config.toml
num_hidden_layers = 10
hidden_size = 512
n_experts = 80
experts_per_token = 4
d_expert = 288
d_shared_expert = 0
hidden_act = "gelu"
moe_layers = [1, 2, 3, 4, 5, 6, 7, 8, 9]
n_empty_slots = 40
router_score = "softmax"
normalize_top_k = true
routed_scale = 2.0
balance_loss = 0.000611
balance_bias = true
router_z_loss = 0.001
init_std_router = 0.00633
lr_router = 0.00225
num_attention_heads = 8
num_key_value_heads = 8
head_dim = 64
vocab_size = 8192
norm = "rmsnorm"
norm_place = "pre"
norm_eps = 1e-06
positions = "rope"
rope_theta = 3570.0
rope_fraction = 1.0
qk_norm = false
attn_scale = 0.125
tie_word_embeddings = false
parallel_block = false
init = "uniform"
init_std_qkv = 0.0352
init_std_o = 0.0
init_std_up = 0.0352
init_std_down = 0.0
optimizer = "adamw"
learning_rate = 0.000979
beta1 = 0.9
beta2 = 0.95
weight_decay = 0.29
lr_head = 0.00666
warmup_steps = 311
schedule = "wsd"
decay_fraction = 0.936
decay_shape = "sqrt"
final_lr_fraction = 0.05
batch_tokens = 262144
max_seq_len = 1024
doc_mask = true
z_loss = 0.0001
train_tokens = 1809000000
max_steps = 6901
dataset = "wikipedia_en"
Below are experts of layer 5 (counted from 0) of a mixture-of-experts language model. Rows are named router (the router's row for the expert), up (a neuron's input weights, with its number) and show model dimensions 256-383. Each number is 128 + 24 x the weight over its row's rms, rounded and kept within 0 to 255. Numbers have three digits each.
After each expert's rows: "gets" lists some tokens that make up at least twice as much of what it gets as of all text. This comes from a sample of Wikipedia text that the model never trained on. Tokens count by the router's weight.

# expert 23
router:154121102098103117112135127157122099125146122138132114080113097162094138108099132157156105168093107127103118121121096102151147125134129093102135135155084157157105168139154147078148092149128109111089112136139113127151170142100142124098158085116178106146118097150168111140156074150165107145147113118104085103183110123134126117184139106138123133106138154151128111179131116136134149129100
up0:102146139127159144135091160098098144171144134129138098096127131149098150119108127109155133176136113115110114143093094134119152093129146127122158097120099132145097112127133162102119130083157135131116134153144124116148104084115140151158138135092128143150108126105124137109090141134155107101143120164117161064124137125136097128135150141101159112093112167094153172122156114105163131108106
up1:149085106128134108091110133122135147136164143129103112141138093170134139111111140126105129114091172170122164109114128132114122117142152172112116112160124118144099136111156142117173135198167136112150127148109169124132147155107110169151092095083131115129147140107130145188148119108162123141127113121136119150137125134144102134099155137122115147112115137149167099138095127125153159099131
up2:124096150143182085159131150139141111146145136164121097131124126128143127094106153166110165117127139130087136126106122084125101135112144105114133105115174120131152147140150142174138146175141134113140125137143168120119127173098132155170171130070110097138134139138151123111165126155109135149155077113086117140148156071185092158142152115108112159120138183121177137131130152126148151120104
gets: " and", ".", "9", "1", ")", " or"

# expert 79
router:084125117122117131123123123125146083154133127112168141105144108131140106120146170120149102155087117157119144089119118104149106147130134092112137145173090164147108107149127172110117130115142104108128115165113121172133134149082147128145131137132151098139134123136159116138149100133180127139148131115100102116133131134125091128138164131088106126109125136134159092169114088136127142150112
up0:131112106112103159112120122161133102132137141116098149107139088119133116125114145139133150091100144148109132149145137162121113140103181156118115107146120128139155127137136098126175119151102154116158121149116176125081127146164143140169140107169094110083166118083161068161139100124132122129116138115137095124124135126138117146142131094091120142122147120142096088113163133141109138157141
up1:099126123093155111122114134115134139143120111120157116141109101111161162149125150096119122100122149159115155117145173137128092107128128152140105111144156096084143087190121171120160081113136060127163085112126128119169095078140089129112114125110158132153144093135128164085085138121151091129136138126151118134126170109130117139132133124107110111155116163118151099144103143171162156106117
up2:137132156095106175156160092123137176125088142153145152138075077118101111132148124084085135156113101146120081125097155110108076119107162169124119107125118139137164155166144140140111100103136137172105136122128083096143144124089138110090123136103135081133107105149121141181115136085112156145119126148119140130187089162129115108120163132143150145093129141117138144156146127120086136106161
gets: "\n", "==", " ==", "===", " ===", "===="

# expert 28
router:112156115108104062118076128103106104112177083102149124115109107138098141127109122154210105166119136140128158107090093114116121128106107161135163140123137168156109146130117156130139090139127088133111086152126149131116143125099146176158145098125151119118110100150170132129142100181144098148146147126112120134154115120095102116133140101079118136126133165194175115161113096137139132191122
up0:113099124115114113115125107133116131148114149135136140162114141084134135140104164086103107143092122105142150117093063112108123189097140097135189147163096114163167098120163157093127137113116133114103095142113114160109116115149132107112124134113146127118155160132154166130156120124116095144168128116078094149142116116114140105106118126106136096118099117156130082140125123130100159121136
up1:128151109157159109152120120142149140150144109110131118154136153131102094111114150105171138129100122136143149134135132127167111142091110159123125159101128125124097139135108129147153087096135094101138130161130107115128126136126129116147123138152156121143138151132160129124120119131121152117104123148106148125143136130072133181138128073145093154154125099111115144092130126104168133118075
up2:095174108158110173141122095127089152164158114128110087135137134126093150116127114180148124174101104119064171122156130085092102131108153128122105161153144113100146171167134136133156126146105114099163116099134102100163124134088167144135126164063165097194130139110109156164126149130120125122139084118100147117101142141079137126135113167134147129130099152163152142135101117125132145090124
gets: ",", ")", " (", " |", " University", "2"

# expert 34
router:115143078134102109103092116155109139151114101155173078126079122137092120142075121147119135137140135184122158112135092096153143130114152143140153170163086132144110159139147151129151109136139118118121081130146151169185155140133131154156133093078143064156138137136167109161151108150118109148124109113098098085161071108145086134171181153104118103113139145138142117174105138158171144157128
up0:093094097164106081141154135107119117140115126152189129151130080117146123166129140130120126110172139120104162136141102134172111108146129139086145136121121133134151094115126118094143149123115093130152111143132087145126098131107109113147150135127153091107119120169094096114136159102195070153127124099153145110135157103136142093091124125111130104132103148124158141116127125150143157165120
up1:104128110172101098125143123148115132163161090145136088135103140089145133127098150111134146121112151077121134132078157110122130135089170126144127087151141128151137092165143083112118145118101141123154142105132122180107131162144099093141159102123158167148135123148095154108182171100189062140100113154119129116149126099109091086107141129107116110140113135138117097157105119124131131095113
up2:132083115124139169141152146127133123145130154124126121113149132124115133140092146124128142169125175106085124134130109087116106133153148129155156156076164112129141101105143127124110138104143140121092112172134106076142135123153128121148105140097147136132124130129151119169093140171136197145149126097165126123123160113141110186116146105119147156137174110140146121098162142167126111167144
gets: " ", " |", "th", "S", "in", "f"

# expert 62
router:071175145133112115119088109121116105174155105136150106079133098104063100124128146168126114135126154160080154116129113114136114149095142059132114114125127136149126147129142161097159100148118112139094124130155134138123162151101151153185150103119142115151115128164161107138139127178121103139165110139125121102154125105116108149165141099093131160119144142123151073131140148136115115153104
up0:094147139102120093144135117157141101118123093143106179106107121144122115142155126126173106139107149193110140124179117115149146175173116130115092135126136058153104149171143129130094141151150139089139131146132139117151169121136122110150154141108118111128149131141158118131076138177140138147138114112097104097113165113097110130135086153106143189086151099158157132113104103154097149097090
up1:077174120132184161094100114135118079158113094167089133172124184138118141108109191161165141116125114107129127141098136097135154158136095115138131125118104104123091154130117139136114134157094145089108094161114133147154134130096111144090080172111105101160134124141155092085097120134148154126130107106092114146136185121121143118168102143091150114089121134102106157145095122132167129169129
up2:167146135109127110091119142132117122107135137124111160103149111108115112163107136120138084148133159149135115104160096109138097130156118108124139114107123132104085115124101149077137102123159136116106131124137162110137139114138134123155162094121182131091150089138121154100093090095130187126129111132103149129150192127154122137081088161145121098154145130122087146099134094105140137133111
gets: " |", "s", ";", "===", " also", " life"

# expert 56
router:122134070197107094151081094127118094143138118149129104101127110110138098108102121173094108097114179133127131125159124139165111123141147128128131150126146156135097120125152157140132145138116139118129110128124139135165163158123118137132139105118146060137133086151161103128130133121169079172132121113174104114163116101134108129154150098114132143095100168154125119128097127152121145125110
up0:137156108104149096113084118099086117122099124155102123137169083162161094137147145110117158141132099156111112110128142140160146164096152124095192160132135148127120129162128135130134158122124133145110158115142131124134091129096113120086138177156093110150099100166136134099145112154174115132153102111096097117100136116111080108127181125118135144131074141097158115127128127119134105123168
up1:138116125160091122102119121134137106119136103181158154103114136088091104132132132180139162143110133109130131137130145145133124097114110146118160156138139153136102110101132115105145099118150160143115168153115152183108136121093140123100169107078144189175163133110165097107110138143114105088147142089109119077137082117114152128164121077084152108133173119100130137165165122101141113132096
up2:144100125134144125102091138117140137164139171100113136123112112151104105155146172103128116168105095146157130111155159108110144108115175102109144121147098135119123159134126115153106099131120098122103129150093132166115125119126115097083154164114096148098116145108136094137151096134124105142167114076153118095152062119135117118172173137083132115129127146134155147134082118149109167156085
gets: "ter", "2", " over", "er", " order", " in"

# expert 17
router:107136054140121120094142106136100124154163132136133112096136126150144116101100142139138120149132138099109149106136090114163127143134158130126133159165112136152124152113142121148126098137109106124135107162114109141139148123132111150144164089098181124177098113153163113136126125120113084156146093121118109108165069111128122158182170093080093154126099131151164101159136102114153114149112
up0:150162128132092103103103110132148106132098098101145158119137122118097125103100161131124132144110081139146147149136118170110125202113092147126163097144083119149122155160150133130153079158145110155108104146112133151132141149114086178136108138124121118075096103103112083144131094126092108166116124127125116144134091088136152189196156108151077134125128152158119130140096105135146168146109
up1:122123149147127145116121120123144116130122148107101114142080168163100168146127141126116105114140150104141122082115143100121137133078146084132133113134123177171122134126148107104106127106115134138150137112115142098150166134132085144144134124151119088127113078143104136142120101130148130136199157158152119080138126155130101134139080089145082118134118158124119137117112116117142114076138
up2:119110129130127126129072155164104073138140158110170136107063105165111165085134167127144098139132195125100124112137133142095083094151130140141145132147128149164128115114110087097128107156135129111123124130101126135165138110142160122104126074060076119144083135134127114146175137170150092077144115096137134134121105138142135140112084121156083141123124141150124121145110123164169147115130
gets: "9", "1", "2", "6", "0", "4"

# expert 19
router:079134124141118131118098113177116098148133098123124146099124102176139128123118122136160118171130125146141136115137124091105099149106133129133153151158119200159102122150108127094174107128137135103130130152133155135133166141083134151122170091117132097118089118137152122113168092155147132126141101102134104118155103132130091118157143073077122146113108137141137101159117119160139128126127
up0:165130128161112126112143120097140165155115144140108138141139114106110123132115142101121122156110145159073131145193105106170155145110156151111112127111160116155124144117164189160102126141159155111104100091138152119149094092099121164158086103120134140114149123125118121152106154167151158083162116123192125102136080106122128151119134139115130121141118109142136120177121142156137114155135
up1:136176082184104142116103106164109134174149125132122116107116136150121094135158133111119163141174123124099105147135149088119082102117103110125125130117123116165139128169113130146181113124164108104134151129171157115108133141086144121140163144132126118085117140109125156155141151116133087139099133124123103104100116136128091128125119142119103086057129101100147121135139112170150131107177
up2:082133112163098154102121144121147150119110121124139134122128097138112110153100124116165155120090120110127137134126127098133143107107133139097146114133110106147141118112149101133104116135091099137151137112128149188099139162099154144144109091177144113124164124119139106092152153124179112155130140144126133131126078125086093143143141108135124088152125142119199119109129115117098147103118
gets: ":", ".", ",", " (", ").", " –"

# expert 29
router:100130100150124129138106105181106090146128130154129075103121125130118092117126189107111090170109138133117119104121100127139136153132130105116154162158114122136090151138127135113124114146113121122132119161149143168169154137141136167160143102109143146133133119158184094108150124120113132150145104076144109137165108092135091122163141147113143147130146133131134087172106171122155121126125
up0:110130137154114153121122104177102142104166126169087123113113136159133134128129175137113088192180169135123119140151179119130170172072142131102106167155134093150126192137139086102180099115115108080134122148131114183156096142136130142171118125139112145147122110134113136124099123194141099153134128093164131087144140096102133102158103162077120116109100132135156158159143129119110162120107
up1:131095065139098139103110072116131088176111116124118175112131139169190095122147155107142133129117157125119148100103114129159082127152168128140117099140158134109152107099128127156067114136136114126150116142126120163139107110124095135124132130091129117145127130111118106117093145150082124138153117088093147128198119120123100118138137141108087150111105085137139148115134142132102138132119
up2:100115108118109118121123146122117116134116124066166126088111159124112120135161122149157138087135128129094122124132096139138116127133119074181154110125169136120129113109103140153095098151118166135110096113116134098116110140140135128164114087094176137121144096140114135111145138129138128146112136118110090112106138139136085147118098099133089140165105159131119118180116130144100120215151
gets: " that", ",", " which", " than", " Born", " are"

# expert 55
router:112114076138113108118110118163097122129145090147148122110083119155082115114141182157197136181107156156138140144141084106142116140110136075130161165159115165155084152153139120073139133139138125115126114131155158113121142160111126136142155063125181118133113111157148124160141108142115127131134122111117099089164117156130130113163145106096130138070111130136149095176118097144143133156109
up0:175148093126168150100116137114110138117170130129159078117136099113145152117119107178105132130126127134102105093106072117136163165115125127160128127145114107146105111141117112133095130156108103120106133132137133111130144156107149115107166107133071098109083138182162174076151109140129102140186140109113142117129135090107150114121152093117105131124168159224135119154129114098111116127126
up1:125108118128094099087122082110129135094141118107125096150122151147126122138138167126084107093135117113099153138160150088108113098129095121119106137153141117147131135128166131135084068117131108134145147149106156121114107156126123115128093100150162160107145112149128133146191147121156122122100135119134128178139151101128146121126141107095130129080139124148113110170086147163096139137098
up2:161113103138114129144132152135089104128134125138202132166133090147140131134135137138150100137147173113123147113150098090094126113179140131109123114131168160129116150152136162152133154154105122104091116167158137152115110148091111093153138113102138107129122067144123118148129146127115099147165081121136084097130168132096070106122133129117143108117112121083169127129149188111156148136137
gets: " and", ",", " or", ";", " &", " /"

# expert 32
router:118166082140101139104135104154115124164149102165121124107120109127092112142117201150106098158098128137127140110126109114116091132124177151120152144159057121167103135138144155102148117131084167097158158121129155155143150148126148129134176121124146132149102093127175086142139127164122146133149099107109088140148101137154136137157118116116129163075135179168106110155126128152137175116150
up0:096165132156151107146124125121081166109164125151168122112132115129105131134098122161174135088159130153095143105122116145143098139121108118090162164148155133148113138174149167114169101155100121118144099131154083145116129119094127161092118131098150161093112079184153144154162137163129141159122122125103108135158131113123127118140120089128090136116144153171124132123153140181170115137134
up1:104143128176121147129116094132144145134120121079141127135176100168126117112096154148081162120121130163102165082146130112161106112132130135119126125104123142111140122155102163137130102139102137076098139099090137140153091148154180134108147126152169063149180111110138116127101088120130153137136100112139089164115162162106102122112106134104094067152081116165183095123159141131077165113150
up2:081136112124172166111140158140115127138142179167150126138113102159124141119103137121162115121135165160130121113148092096125149105102138092123160143111161142147074160105132123048137149143115134128109133155132107121117151183131131144126126108106135123145096171102114110124190155165100125129103158164132091111138115119145111110136126108119091127112131138110167097135110140118128103150137
gets: " but", " and", "%", ")", " with", " while"

# expert 44
router:089101077117134122100122097105140139131149083178167125114117156177110071100132131129146105139118164168106143083129109118146103137076122138136141145150134127167102135118159147110148139143098128141111141135158158167140155159066126135136120109140146102137133110161184121139131141139171113134146090106145125108165101105109112165122182102122125120115141154158157110137117113150141135111112
up0:114134080101069155113136103164096111106112090170097136136116129133130111159134138106101155133100132164156172061142156117159158104137155122124122108104150158098127131173149130107116122112098128118150081109145128130155137149112137167140140067141152098120130129107117133147095096118139143142130114114113080106136103091152122116122146136114105145149099149115125107147124105172131125106175
up1:130105134168127156150175191138110124173134155143098099124106104148161157175140133112112077151134108139126143142144115103103094167164096103120110127102115107146135101115145160132130049119129155090102116093112149155097116108108182161140151151159148132122118140163163094177144160144138113133162127138139147146136139141142128143115137126079128162101104141123152129093123123119132123131101
up2:105145151179109125096118140149157063092093163121107116133082135171087128128100149168133131128120109143108139139165101084107105135118112113104135133102133119158149136161102132132113096152127136142125127100154133158119167105078146133137138102154122120116149121162124119125119163112153149120120108098120104091144074107135106165171147113144153161135112157139128125107115071084128134132123
gets: " that", " he", " after", " for", " when", " was"

# expert 45
router:117136112137110121112108115132131132138158086114128114128081110134119136133106165168125114163090125132122111097150110103176119153127124111131120128166108143156115152123162178128125111117116100131110123143130128140137138160105132169121164070127128111114132092114250113132158103171126114146166117127129121150157136102133096129150150100088130121085114166144145099186101129139132140115110
up0:069152107142158114145137099119164112126115123129160123126106151143147118143147136088097154121124095148168102129117101088147107161166184102157149118162133147134098129106141165141123155154120114135140119118160089153104155136131146143122148133145113144122136128148136141110136112140152106147136101118121122130104177105124131154099079115134108120128157121142126105144102125107166180101099
up1:139136132152165157136174128152141094113084161143068128099120178194140105147120140109121121160093111120100153092117087156150124084121127161133135144097142106127131144088110140108161118137137097094106158105127165154131123083121125103137108133131152112107090147155117131137154173134088085134122113128144112128125109157167156178121137164149128141142100157137131125138161136149110111152087
up2:116123107154144115121130105091126103164137154112141129089128125137135129115087147150104123103070111181191133112128119089097122144124142124112148110138130145145113129114140125082083110126091082135121135089119126122114122123123105122132150162118107095128156130141094141135162087104109136107132131129099080156141114167094125133109103150120122138110095175148108121083092147104100135109084
gets: "1", "2", "3", "4", "5", "6"

# expert 49
router:124089102113114103101098094133112104113135108141122107118112120154141093119115142166188102139114138144141124134095090116134137144119111104118154146157098128169084148146126105103141139156119113138137102153129172122148140138073140139118146061109162113120125134123173095129161116131143130145140131080072108124177101110138114128142166093109129178126113145138140118152110128139140140124110
up0:106122126160144087112131118149133109135115135105131169105101115126126100136131164152181107169132122169126126109136137135146122138159170118129071085142093127156144193162132103077147128085149124110114159107115134127126135118131157137154130114139148135134102108138140118128087125168131114164112099100136126133146151111111115114102118131119135159132103138127140093130125111154075127137129
up1:145102134142124119130124104096149122126138092132151102103119091153150150142138153146146136141180161152145124132148075119146135128112105109132147130131090156157126097177165103109155121101128090105135135169094142077138150144081154140115136144159145114120093135123125138121143122112149160128125115144081109100115123137159161093156150125119177123108121093138174101105136127135119111132075
up2:162130097087101138108085121104116110134188113119144103149157162154149106142103177144116128139094154114145121143104130092103118146139141110106122097173125133142109129158129114131125110164108136108092115130147157101128141133142126120130102146089110160156134114139117107152157109133135101099118133116102119170100135124156048106116117162096127159126140150089144133137110088179157195162135
gets: ",", " from", " as", " with", "),", " by"

# expert 11
router:080113138138099112121131123153109125149162107135136104106106101123109119150117114139157082146117151155108125099154098088157109155122157121128150144142096155141119165112106169149149139157118095128135086131134124149138146130100127144163135124122152119168126088151194106105155102131116128133164113130122125118182073100109137184167150130089082174126126165124163113137118101123155157166095
up0:088142149160135161137105119145099154117117092148105117108134083114161067132126151090148161106092095131109118117122141110149101180123146104124102102162144147087154123080098143147093115153114115149113137163146120106160117119120139123120144106097136116159161103117165120086114113135139146160135117152133149139102099063112117119167146139106151171081114191132094121097091150138151143102084
up1:150169123134153150142124154079124122086147087100132117105092091159113071121092165156124140123134127129177090107133125137139086128127193128113115132110155144144144143093165149121130171096143103124138093104115111160131119108138082129148144109115100175126133102143138139129162135139162099078099097153129129122119119136116149151153085090072106146130126139142120152139131138137103149159127
up2:138154145141083099108145122139143135144139143130132180105160136155129086142162126137156143142089105180167112133154136117130114116111130068085115077120103150143128125142107139104121172141162128080105139135109118109106156119129134140111158122159164168144118114136131141150124142115128152196125111126116128140183126096135161119161137104145158133101180151163129131123099095118152126161153
gets: "pe", "2", "de", "gi", "N", "ci"

# expert 72
router:103138112143130091095095136152122111095200083131127141117097108131127132123126161088154132158110141131099151131112109116144114110132129112125135136127107116147102107136150153066145071117100112125112126130118152176134141174104162132115133082109129172139128088130172110158158119128113115139145116110092114134159129095115102130153148108116112181116068132112124089169098124114149103141115
up0:074109086127141111084129085160143136165139091137133104103134137141142139103136104155119103165098150094083123092142120123138083106115137105084142119119078173118112118104141093102154108115156124140163112113152105134128084129118128088161137125097109135126121163080112114146127130149125108125148121150162128144122125091149152146121103120126145165145145132153119117140159109146147149154162
up1:098121123168062196140133099143140123103176139123122128110119081119168119108106153137115099145155141115118114139085140153111104171099130085121138145155166151147095131089146143106133136133114091115128154163146110168101124148143147124165121066144147123107134118142144085136116100171185161108135152139134124119137052144131082143134117109107139180130155123158121127162116132139137126119106
up2:133092161113116153104179117144146159127154140145083107135118118132097112111098087186065098177071148126148142157151140111153118067143173157126113149155095129138140125164154158132148105096092124121116154139111149129127115125135135146151147144116118130168088139152145131194120108129129092141141094088143120116156131119110138125198163120123154155132109119168137119093144141136086158146084
gets: "y", "e", "o", "t", "d", "z"

# expert 37
router:100104122127140105114115134193091107175153124144191096102114111139078123137103135145176141141121168135085159108136075120154084136112147110126140115128118120176114138109131127107147119155102128132111114141158107139154161152109135132133139086142156108102120119133175115137137140144129094146140118129110101110191099116081113128140145116114101131125109140151137080141137097144117159182120
up0:140167087094123109116152120139144111168127074117168086140139100116159147126111155102117127146127122171113125154113116057124101109146110112093151126144131164108106162133160163097147057125132088100131090159127130140143131174132108166118116103085138161159082133072138108136110086130152113132155139148136136182158117121173117135126134099121125141102112137148110118117115139166162143148124
up1:102115121151086084104146146155125101143100148138176101139103131099146124121068149141129145113128156107105129134101102149120137137129159119122134154152177138152107132131176177101083147132153132112100131130160143113137139149135161127108174116122099141145093153161146144107153133131145151142094135075137091147086160134106146076106102155136141075161139136150175124134085156089117161125129
up2:094128093120144076136123092129131126090158123125138094108169131153112103140128141149122131131121126141100134133156103122135107096173128121082141115153097092098113158151193143143147122110082133103096130151138112140159156136057140148146113117126167037162064115121116165117117090142157136115103143116135139094170176165096155123112142127128139147132100135118150129151126138123121175124121
gets: " of", "al", "%", "el", "t", "th"

# expert 52
router:094126128120112125104106096117118129120152150155125136103108131127119115115080142127105090167129150124105117076133115098178070116132153100124156161154071139136115158142122137097135108147125114106121101159136125112143142150121145130128153120115148120147091091152164131131157091142157071119146073111127102084177114121098080151168142124102105141079103153159164117123110089141117152126136
up0:125145121116136161147128142133189140162115126120143116160114113128144160124153133131141152144129106132103110131110121125112139137138127112065138100110106164112096165137103111124112123101180114158142110101107140152149138148156142132129119105152116162109110095136171106146093095136172164145185101097121173065165155111104139118122065138162097143110137092146181090164173102133113203114156
up1:146122123178133128159131113138149140114148128117114107130164135093114103165130118117108138096139116126088128125111118130141147086126143149140151109145157124150141138072121136166151161147108148141178154141149148165097145148119170180142099105117103108100139117092161113124137100120107171163146122107132100104118131126145140130094125133119143097157115170124081162131145146150097122136119
up2:121114142107095157130129138130127158123130146101110118150160086130118117078098129100114133102164104097114111118118118110143147096118163149107130111166144154076154149137082123140106177104129109132142146102115106130120112134161156148095142133149168127145148096170136165158065177139151168150148133097127099113181159125140131100147095149094160128127108130122113114194135123143097158140105
gets: "9", "1", "0", "8", "2", "7"

# expert 59
router:108147082144109113124088120131108112157127118162163126103131099157111102096113164185134121144106145157113126074114105096133116128136151123113153142176122137137087129167161132100161094123138088084124110130127139112171169139116154146134155107116147119149111105155181084129138112166155128141126092133130118090180114110108112142157108118129096128085140128131144133139131124181115177153102
up0:082117109132124101120123119150146148165114100080167100121105131091052157131108153114165123113101131153076094099126143129124128125091081102116102174064104181093152140123136135107115130105132127163112129130176134154146150095135148128163137120084101097102147115128113096147116153122122100143113151142116130139166104070101069119132115133130086161116129115097134115155120129098131181154120
up1:102158092112096135122102143136158128141121178120133090121112106134104118157092136126159123159156141123107128104130125104124144136097118143143127092097126178131138106163136124120119146153127117124115086140198102159124130152092154161136139098142155047139135080137113094126122086147140152157122118119164087098163087078107125110131124101098110127119125148111117106143143064138106134064105
up2:115159124110106155093110146107126102118112101136134089102131138144161127141156180133110114146136157108118149103132158100139131094089136134111124133092177134136082146107208154138172137113111139093147108152134098184136137159157174137109115104095144125145104103159119079110118114137138109109119126085148102125153121098086138122094143090119114092118167176141146109165157134123095141073135
gets: " ", " can", " pro", " their", " its", "c"

# expert 3
router:078144121132124098114096135142107109136148108142125101111128119134098148117117167151158134144094175116073139126108120122128127124105176087122159127120111131124106148159140162081164100157073108124116124146136119144099165132091157155133138076136145139143105139130195118151138127157130136158161097130108112114183098113125104125137143083139101126112100147150139105156118100125140113134100
up0:147153171119135127073136151123128133099143123143116107154136102093092126089119140097163136142148146143086128104110162084131118159127144139103151135084104129130112140127136165103111091097086119091114091134115151123145117167137113112073142148133154131167135122129130101137105139127106114115100080144129132136127119149133140159128114113131123178123109150145150126139123127103101161102128
up1:136155136163104103137122091130081132162106130127116084122116106093143110121130126118117090125158123112121129123109119125121144145166140133099125113139118119160160139132199149089152115143130155152163141131177126137098166134124127119117086151132101117094104153133091143132132122121112150173129145132065106138176145178091100135137108104136082128102127108094117160118094135113157116087078
up2:117118132112172123118140130109142137098084103191152124103124129139129164099160118140125110135139132157114135127179097095143114087112114126121105155113155159138104096114101121124106089141163178118103126113156096137137129168130164132120147104117112119152159097152133122120146148127145136104107167147141170112126107122156113113119135115128073157116139166126114102131114092108097110126123
gets: "er", "ton", "e", "le", "i", "d"

# expert 1
router:097137086159120132118117101132119115149124121126109105079098121121116109105115137135093108156123155159105134108137092132144085139140147116117131146182089095145124145144137114087165136139134097134095096150135146132133152154144156146166154079103169130128082120118174104137160107112135117130149107118091131121162081113175122148176135119098128173094128140140117096172157129133129121153097
up0:176133105121146096152122112132087100119143101154124121092178140130142126119160137090163132117155114134140152064106126121107095136143131096129098187111128103108117165178163166069151141138087122098115114161134121183113157128135155180126104109134135129094133115114165108107124116125125129112125113129082115142109111125090105139105099103118092126083159121118103100114161118096107137116149
up1:140129110104113094143137118156143131160149135160138103146110142158147178102174126087116120099119169220130156135156146112151111127114129117118107155104129163150116168131116117174119128096132132129091103124162103077179116146134180155116095135145168095147129101112129142124147120134189120126131135163108131125166150126143111170083099115160119137115116117107162165101153105137137110118108
up2:103139123120150131123141145162120113143129105140139118069178144137116048100143129146137080120130124119116136093103112147156149126079131169180133136096079129136132123070121152119151149101102154124165115129115128164132118183124090136083126109174131129108104166126100120128134097103198117138112141148143124162119107115127143139146165138147135147148129131139197123118111092107119164122133
gets: " ", "th", "/", ")", "9", "é"

# expert 4
router:085179103119121087106140079137116113154122113114132099101127114139110102103123143170148090136097118149146128086111104079124108141138163111109139145145090152164125134138140169087124136121110098099126095138122123131139153143110174159131140105136136121151115106157167152121142092150145127173168088087109099126169111115102100146147129148117120145094135144160162108138134136150147167121119
up0:143125120148144178133118080175120090113069107149142121113115150141112122175138108157107164090130146126124110138129139133145105165136135123151182145143169098123143157092154141125125148125130127099131108153117100147146159165108140141123139098131158135180126106120129119123158114118141130105109124093125151134110100133112091129174168109120118121108081174131090171141097149107118102139158
up1:195107101117155116115129110091121066129150134130135140144126113118110095112109176165145112109133171116130120085137076132122109112156125119127142130169098106160117138114098154108141122145143067124144128148145115099135116114113130119100116128136151139114081098078122104169107114116087098115143128123104172143136133170113130157129096122111117110130103178133160136100115143142138128134169
up2:092129146141102162124142070112111114139123126104112122149132122140078112146125117159158095127094115141155137137101125098096112155096133151121122108140097132107106116128155169118131104128139109146138158145114148186196107167144112132127112114110108101163103120143149109151128111095139141147131094133143192128103139100097092087121172091133151127151122096095170126139104129176116166138134
gets: " his", " the", " her", " a", " their", " its"

# expert 69
router:117169094107109120100117088125126144139138119123164112095095147157084119120118168138162123133093186109103136098099115096139115141127128127120134142162106160133110133138121134142118120134136070103141107147131087153113117143102145115162128073127165140127138117136188121146117110162149123120166094135158123121181118112138113146173137101095120137118145138151159100166144113143135149160107
up0:152114109164110123095099100171090146133137103127090105150086155110141081126137106180114114152192147098110123129123104127120090143143122144151122102145150119148144155136123141148132123152106142082095164153098132147158130128111133161117156113105140063142098122106155132170111089127115124090105130110113076094123064114107129131092159138150123141101138157114111145184149126132087111107111
up1:130143129148135124084061097120128081088143146112138166105100094132118091181099119114172118119153113174183120108179110109080148102139149144165111122129124146130134194114125158142123130115126131125143159167086130115173107117140111119124165134149120104134149116117161135166118101110095147141137123128122130118143150169080090125105118145160077128073128148095101106167106128118119096137162
up2:126137112105124096150135169137127102158153159153169115114126132136165138123112137126175149140123103159165134109155108082157119158124118177113163145137101063143120144112102140111111104146123129117168111128147142123139140148140152121148141131151128155084114095122108112198149111156132144173147135119130057165145137117154123058105126165112149128090087120138142122121116152130154148153111
gets: "en", "4", "8", "7", "6", "er"

# expert 14
router:124140116171106122102093122218093088150154106135135132139146107120111101140108121148121121138134127180117135135105110110147089148108160127095158146148152138171098169146173158091174121138140126096105113132132146130162135157095158146125177132127136095142054099117114123147150093162142087108142142105126122095172127134129078134165116125106098141129101141187145089155149133162155130151153
up0:123138148176114131129138169154158130124141139091140139160123139145142110112153131124127153136134095122096131140120103166164089129120148135111138137093130123119113125180098113142128124140128095115130119114131105161165143173139146125124145121163142144167178134133127121183134142096127153151183124110132111125123142132138122154147108117118118122127114140125141112154166185109106124161116
up1:091145161157107094077133144153085100171190117144122125137140110151124101125118089128128076159123136116154151150111126114108089107120119149127141151091153141134097162120142160071161146121086127188077122172159113141131164181120113103147158082119161125159138108093111107131117148185164104123109125141111122130145118116121115090143098155106123150145123109128133150149115134140139115134120
up2:104117124151145117130140102115122120096166114140180152135122093117125160108133123132117147127150159118112197145094076117172108173119091136126119112110132144122139127137119103138137067122074135101149105125134115146121120137110119135119156117125100097154131116139118138112109116165163123136099140121119149150137074161076085139156141136143119174139142140140145106086085153123091152120114
gets: " \"", " (", "9", " The", "our", "The"